config.yaml
balance_loss: 0.00369
norm: "layernorm"
init_std_o: 0.00524
beta1: 0.9
decay_fraction: 0.861
seq_len: 768
Below are experts of layer 7 (counted from 0) of a mixture-of-experts language model. Rows are named router (the router's row for the expert), down (a neuron's output weights, with its number) and show model dimensions 0-223. Each number is 500 + 50 x the weight over its row's rms, rounded and kept within 0 to 999. Numbers have three digits each.
Before each expert's rows: "comes before" lists some tokens at least twice as common just after its tokens as in all text. This comes from a sample of Wikipedia text that the model never trained on. Tokens count by the router's weight.

# expert 7
comes before: "|", "\n", " ", "-", " 1", " 0"
router:479469473489487546472534475537480528569365502494479455577500493465494508466507395550509507410471514433435469441594514428529557468514501589477544440416424583591510426552469439533585612369501557473501547521432432541498537379579471440495499532455456470573571427560481411541526490564500440465506512394510556516496433513480522540455475487499450564501485452480577546548468470544498480518506446545449538545510458499469485501535460487500592471477502604527519520463495516541518500446517494408486410508474481461556482607529489476394484484510463415566478362555500477497552518533551530491520572553615590471420507501469460581460518608459474572553408530494503501478529532516561527438542
down3:575499545584528476524558609493406482477422425413566456416500509608446498565535531441637471507506478443439541576517458458480477536470451507517516392454505584498482423505465476487497539485530505468462484509527550553575431446568478538496488581536498600518519511528395528535515563493469421507502471536553460521442487519489452441494541531498533532494477460465553451460492665493488502476527542462518475557533492556479487462558415456485530407487536444464431543466499541476524536512596400479489519569426435509609499403568513525466531459471491511456591498491553528462507520458397646543552530450404516490552537440533538518517462467423599520426527522410544424538476454443475554492463
down4:494454389429507593491519603497473453487540518441458540560446591527510478577503537425572534504464516445455559520435515506483426486451507512522547486392531435427412453531490524552540523492449547476499482403519562509612517525523423507403564592496494572510471466512458477451438489509514536461531501466508488485419468573541531392430506523535550551503472500512490498492487526482509438590470444488550499503569519579433467582498430495595519472609528454419512522507544555504597481464523510529463595464498521458516451562470504359482509487477563495582431496422610636518447496513548506493476498391561419546441443553568491500499505554452517473459632557417534482497510534445523425495492
down5:425481465599509516475524475514552565571460531502481445532546521449453454545445437507535499477543505492460506499633553485578525497498495501470510515485420467557459421546481601510448449451522558523463467423333586517509569621456473479474510597526532450540497427539455506552567499509481484478544514477504585501496464495551487530481508539441474545489429429457532565469561532445521512526454566510563499552440456484523518458555579609464333558546448522442519495407571437494586402547439531422497518501466484537376513493470484473531568475505534437479538374490422518494469511495562548508406492462421469508569505605516545522556434522453555448499494450469486577504532496609453459515467
down6:467529513429460525504452521533493605531501471511519548449578527503562496467497455388494540504454522474524497525528514488465508468366419522532467533533501533503563402478586426484453553479506485492564455486533513588425476506528480432537526526545368488468586478501535540582542600450507606529465514446508544487382562542582454398488481456482499429491434558494555442480479517506523448494496492534475456523535501467537565453553486504470531527436573510515605440488391538494487464583484471380416513624459520525452475509479418633500589541584464570538504550483514510470431591442558428493513570459597424478380551539502496440439529549509465552480484450469507469557500454443540492459550
down7:546479545464581468476523429456547477483456564502522534447554605567525605487454503446596508461462483470493522448508508436561469518459538516435413503503546527505503443495589563496412509574496519463501529508477449493511453443476627500383512456495495466479562403574522473514543410523610424521542532519478531473500523466507484526530472544579592572509471436460426547522556581463454463509487538526433438473448492496509537426490528576566550476478425598573530518449568431498551523500614577471449397467438460532467373550521441563480430413535581470562479492514511485478577451515537450445588451453483443511541507521566475456532450376506556452451446581563520533527504555448440493467478
down8:496458471522531557402479496425476595569510547448440611522375538469526478548395523433474596465478562455536520570589480424583476466495452394434470431502530458395518551530554531503488490460591471560531464584528490459495444497459556478524553512555579570467482533500576498505588587494507402406534500517536495466561516538439470507507641564486391496605509480458511514456419529511407488493492503466589487563479558487532513472416481448486486532427389479440522434499478475512473436514489466473493551488470497539493524512507496536554507451528462449577496566518513510504483561550485370557543521448382482471482517436522437479487552466459511529547515513507472557526594471481590419562537
down9:486470461528478543596574402521483397445523434581564606489524504504597499529527446439524508484573465438471489577521422462459531449491523502490454495447456500506405498468516499368367449419536467450408446552416515506557562479453561456418498505460545520480595563609521564526531533560515465575636513498504549492505468491552556404470549477479438524502502537526544532554559452476508463537576559576453527438488504526510444436456552487508497506438494528531536524440482541444458464541571465495487438538507470553603457508472381538527465547485516572457452554533467488447492530499431560480529409579556436520526461595460510438495471471504577495491484466505489500534506487531496552598353
down10:509612426472472457585506430518501492461536526573489463468488529465415481519453399462569539574360480477522405496451473446523517542519537416562482496437513578445498528478571513492472607508563613414576506524556546543526439594495485493480562517524465468587443523548489500433493564446437541392530507493522473506517426504445495582514497460472501475515535516480557406524555466482543571636526487523516362539411536491417494524506500496454511554524507436466427513527463446509553487407432459465538526536474563501500561521435471552434540549481475471465506516514432526462495574594570347447523481556474536470590487442402516490493493511489547570592484517530503465475516544467432522474588
down11:512473563520580532431422519447461537529538522527472513483429481514514518419557565493538506523522580446489519429489443617510553546503377444465436507544513501491507396462483581579464560494436548535552487507548551434475524447509468560499515521440530524421535465538556423419416534542466453494379501529484448506550528547491496402480496504450440576533513518504454510507564576471524451515620452452486492466491447520515403542512578505494453482481485500468492441488410465525574435578448537565388444484453498354501579510465474470499530588436535456539525507475489542561531382486577523526461639480534469479500479499529434525499553489521485511549485516507606655485524545487449512613436
down12:482493591463494584531520477542421532544540461431487512528496535457429515534543524568530501484511480557507513481413383468556561428567589450586479551569538515566555551507526482535559490473522455490405550428523504411538554510391435574476533516410528543477547439499611513579604466550442464581434549527490504375495441422517468486530458501466501457463447542374489509497471537433557609441440505507409490447489441495469548479477440529441497534486512454462519547445553525487460570468587515562496486559542567468546518586484426535584527493497502585457458431510445452473490498454498481483467468582502475421501411546533427516568551543497507424394498502538410547486451548517450495545587
down13:518562518478452486453484474490544467377411492498545537482399493514443565448527409437471493450557411546487485446565585528446474498378524557527516514506496481524539529493501507471464493500474543460427481540421572482419509556493531548511548483522515570525530590555522474425524473462479514545557541529471552482484541577470507596546437514503454492446515547483525470548503583434576487521488584432473533462501471424452495510571545547449445408555546503614419674485405544461544456572458507461510444384521552460506397521455416508503515518573524485532482527535439470561526550545510589423475557570554553518541441546404522467555464358473465494435540468507559522486428562501490512432523
down14:592479503531591500464466481422613423453462483470518485458464578486579420522486522598537474500451439448546464522531506506532521428411433460596481445581410524511502545498418473492483513505525535439406441394450479482541514464510547591548446520423601519562593477512523590550443555529433417488504532525451488582537545491575490511435508596548435484578522498488539519526578417493554492493570469493494546456491470484475434478426465571538525451553477488521471533456437477467479590450541394431495453407516554505499537481502576530488382528563467530499394553539463443460584503495619595555483457450511487498593571548560406525446533502467530471532510494530456486453504475489483517482536
down15:568549425457489516531589533515578499523527473537459534547450522587541530497521498493508359539543530570475489361455544423509528500564526524403475501486540482560548423629434548614528556501480469471532496488439490416443587531509500486435529522439521425502390588469518526517537549535444537531425459490459440507512581514476524528579438466430498535474449442486533527565507536512539489507516466490448390526530433601493583523448585481600500472533551546457543520473480469490457454563499363453465431478517514490481419432573456594474427464503493493438583426485511536544477455537523526509481479399491492472563611468471539490536497494513599532549472437519416523436459476479580423474488
down16:430402512512503540471583462558546453533618496511484584454481496523533522479514535491557419556461485513573550525480546538538454576558494427575511484452479511586534485428447582492557599472559481465481520508460392455503528570505495387460435555463542505476415472543417499368614535530476488524422480452579418470498496568512448587587532548594482453644477537520511438548419392457523606531512427516574474442415539471499481502555561585452407504510442436458532475550448457573432473428479481462424463594467558520523502524467543505510544530481516465529453491494490553453448521535479566491488390494494495471552503483520517476508481481484475473536555505520500413455403461537475524477529
down17:525515495531468452512506513451570581483619548506523464542472478611446479467487570569529519546505437506506554525519471467461514518569461470434494522467471520431552552432521550471428505576483470561543501572498562518520546520562482478471541540505450387571453613385463512428501540513562509501433518512534484512444431509494534453439554456512485548446363528539429546454418521486459486429563537496541521507498521466501536534397426511448547487599521455464540393474482518460620548579497491533492492497565543543582442509558485495455517524535461441470545488464434478396434518463468542637523533492421508565540490480484506474549460409416444552477541506400414571567608534543477403448426
down18:498474489550540536518517551553497524494425512522494478420466501549540463519478531550520596472501510563469573463487378414473497491499552495559546424383509539481535526535607587491478591519526522383610446580449494449551489542529353492516432431373514523462532465564485490493440498383500522467461543564532579506479496542537462467466532530515441590463503520524502441552471530522533498494455411500462464530520478442408512555453405453490504590499511461445464411473499550558463522519555561574541476564553570444418504498457536502485533518532595476398568512471559502551576555298523391525463516497478514515494497485479473568502502495416466434516488426559494535507513534525448488516512
down19:314488483425517500438496463468543544556568497482594429535520527518583574528534571505499510405533518489523432471520459554411450437499558443451553511511485528480488432435602511513492489454470534494469534549434419487534543405435478521481464419584572487541508548535471443468452543563424456424481477463499491471536512496489495531495446530617479523477505525494544590594521508457444454442515511562427512558486437558520477455458440521551511565553416467491450459452550475629465511411544543529520536392464531516546519520520429523428542521472513502538589506528551405592579516437405470531527590509444511465451512558547494493534437542452484612468555479557487611480469563458468436529541
down20:510651515518534423423533533481543425433479490493437558534522505472605467500478513542404490497447498473425481505556471445498562364521510500490466575525463535528462478529507537506471480577480488547490632542431515559398488429539518478463508422508574503508495570420505561435474476497479617442492467443542491542481533434376443468562533509447564497539520582482477505468496562502554388573610524493549473496472570494590512480546435548455517479523560508537455484461540539528431529471530475472441489508394479547516501516498523529507471475461533521484574655472433510557524500426511513591597494552477488508463452419501532480497553522505473539450521553518512364477519359526522405441549
down21:456475490474570503479502559490447501451460488513556587504585481495549511519508549515377547525462505511433508549469548566470461565461465467479533508499471495554498533500448506428486377431449501548515477464573533538566513511428493489508532520563469537494453553589433603504533589547534547449498481535522439429447470507501509558492548550519480487485561465561441437461532513545554522488435480459559467441469592559416508484497475546364453506476562597597435463451367559570589502428550493477439431521550440523462482464484515529495496542398516418492497510490585538570548513462563568671488489584478416469497457510566541511476464550433451520498482396478453467482489505480438522588354
down22:508533450546497530438563492518438507494461462486481475532450537572509394526511517545462530421529494554492610435457520564520515510551454499503456525488577444523551484510510468547423604563582520384549467517465568544458535622427615517594405620574485467509445543458513492436519426452665436495532476531486501536574443442532523500526445425396527452485507491487582524470496523542566461486477477489601519528469500483587454555537497414426498444405466570511435502554503548476483505537449397519443467484539544483531480480517570499525391527462485526528377421469492524483589466572498580486536452470527446505485442457439494540526400494583460471503554575467464483545508489458513511497467
down23:567437532498558515425448449471489466558578401425431499458586462485487431449472498476554625485475476495438477471511416604442512532560553572489505521474538551500531483509522501520538456433436509428460495513414472464550461518514533619454435482568485594511494524560471448491487536449636424507544491537477500577483616432522507548473412540532487477502598473470473570491440546512435465520434437540524545582524522554495446525462590462557382446490553395517478505435546576490540478496555481446544507517478455551495486422505494408479518586493391514540520539453565479451521483485583499463572566506544496500444511472463471511370463572488639469462572515494484485514527503438521550579474
down24:535511501554487462534519520498409476539462455471458423540445453464475459560508392499484517488480448577613456486569507462492478499528484571517467416567445537448528518536570512574432408512511512553574511486403479528459489534533535549540369477507510564453516526518488493484424487448537460427568537553602560537596454492451543427470528465507517456554495458491451479530472508535545508427468531565550545456578663575482455481426571435450459498467533559540616500484528512526440556530572551566520459553578443398504420483544513522559464502435510499525527448470575456559534471543481425488551482527470487492497473468443454530385510469496575417517482568414467516441460441622385472564469
down25:446365521539531474423493566564465481545484437449467479448498506509379522529555551465522560506548482445477450542534570433510446411416573467441506507536447475462521441479406499434523517437511462549585494471517497567507491485544546476491498465517484423539533523488484571541523553468474523524450478477477563402534575575577578557531471451491433493467493495504533370445514470572535529545589518495456468498506547480517391526446576500507507478480464528502425539553513499415506542555430472415626496446520470539656601491537568569470598513561479464552466531462496493559448410481508551443478519540424464567436537536424566492505460592479596485555425566452442465541518532429538532439511
down26:589562522462473559462564434519531423505523467441462496517451400489494431467378495537518531482496567608530403508370543481423509424490615566547458446497484519572423490446508633515491553579536542391537398536416541459465508590449437501450473564563551473541595520544526529448582510481412485501536494417513505525510480554498435509517488506420467514435476457388476458480544506497530520448430489571446492558534534436485452484451526543453473510475545430453558498512437546581500413594524626509500486484535542595470526520489500520514575512453400523538550528529581484514485552528441539467467543489556622458531528490572454529551470472526480502522475506573469457461465449486510487474458
down27:417475615529508480458482506425470455539497519491355509543558479515470596488439495513517496507488408505482541467454447519546472513407495499470499441454495633582484511525510440547428466428564553474472470471541518510520534460476430516605470426488467524486431499539511426405509524474448520639557438496499519452462434534586515515605505548523509479581459459518490516439471489489457528475520520573516461464507472601518512584545414556590555465461459463598518575579469508599406465483528428482474473558476557472498622449512555581493461524458561456449475451518551570518489512466500565501547532527535642449428529428545534516491454470496454500461496491388537518617472500473566423462478
down28:442574475623497452466425497467523460483525507539483583517468505465587495502529491458583477536507516484549541472464514500515462423498480428444526499563497499496519465459519493481617485399582473429442541574480470533510482436458562504583625488547555552488477533598495547459422488482480510501522527434475474509590495566488404482558474419524433467504518499513501494436573448449446521491495483489410427525396432480632534599412438519490527504443470480475529448511541506473495466419468502440569562507484546522432518640442458461384429494642547469514493412535515511593544492582493448540479496466586420474601573503524497464560476567422531475532535450515523414560477487536487553532493
down29:546530503529547508474494596521562422428451590564451570426456536508581473498583535513416561437470453510479446503415559503485467516500481516489552474507473471554503451541461461566456551531490453555482564508592602554556481482474505520590478538457571559495546447537525463579577472496457475484559524575399515487432524500461549520463576448477512454528454583459501480523593452537452557519511513428629392548500510552448473398468572419451484457492502506525493431478562445555430505461538433468637450498520461522559523519472483575426370523464425519481461461533547541423532543555409488530490541449503457455547451494444452414426495442442555533467544506507526398512611490467545452529512
down30:563499434574447568400545535550510467555437569539510470428444496522538426520490459495431498475563559505493471629497464513566475551529433569517518452489531428469475513520522463544550483499453591545499489513423513594515458482514496573469429559573557497538652459512500522465527516498442467502560442482435549531496429576473577445449496572573476463463555544520437496427443480489463581410447477479590516385447505535521447577460416483455528478543394510546496505382552440553449447509529537430515595368502594487569475582491473534472494529590487451535511526488530493471468596521483499458492472432481540504475639482434449489435572501454491564515512512499475506440499528562533439481447
down31:521544490521542444493510515506597498586464457515525485471517489628425412440497518537532511506467544543432418503523530427504489522409513544504456461435532402579565506520498546504474400515531484463465538447454526427463509534496492530559537521470491533491526543500503525507515430352514552577498515517530562524462568418455451445481455501446468434510422502539560531544491516412501432532503527449526559541502374479488457428473508615516462558461631441590525519439522440494561501590446539454493514523446478480591571461562509455442497547606476505448424612493548473548549511518551481488458392515522449580452520394522574542466551408544370488515458517546521498528477465556583519409503
down32:485534431396506562524504516500493515493516521524433515519587473546502506501463513483528525492548583518491518467493462492595477525459427470526434557454546482535552371566491548617505481512571566511424535556433582538505536520371464459510603469525483463531421509562578523421458478506485451582564501499544485533503436520514517522463424468431466587496529518467409556542506506492587420464434580418443454513475549460481514428497547483549402478512478562489536463520499506507518501416490498524531434502471647563456497495503460518585390441499500536542489462466474394426481461515532549554547411494559405530438508569614514508529576418476449514411403539440509515474527413492497559518611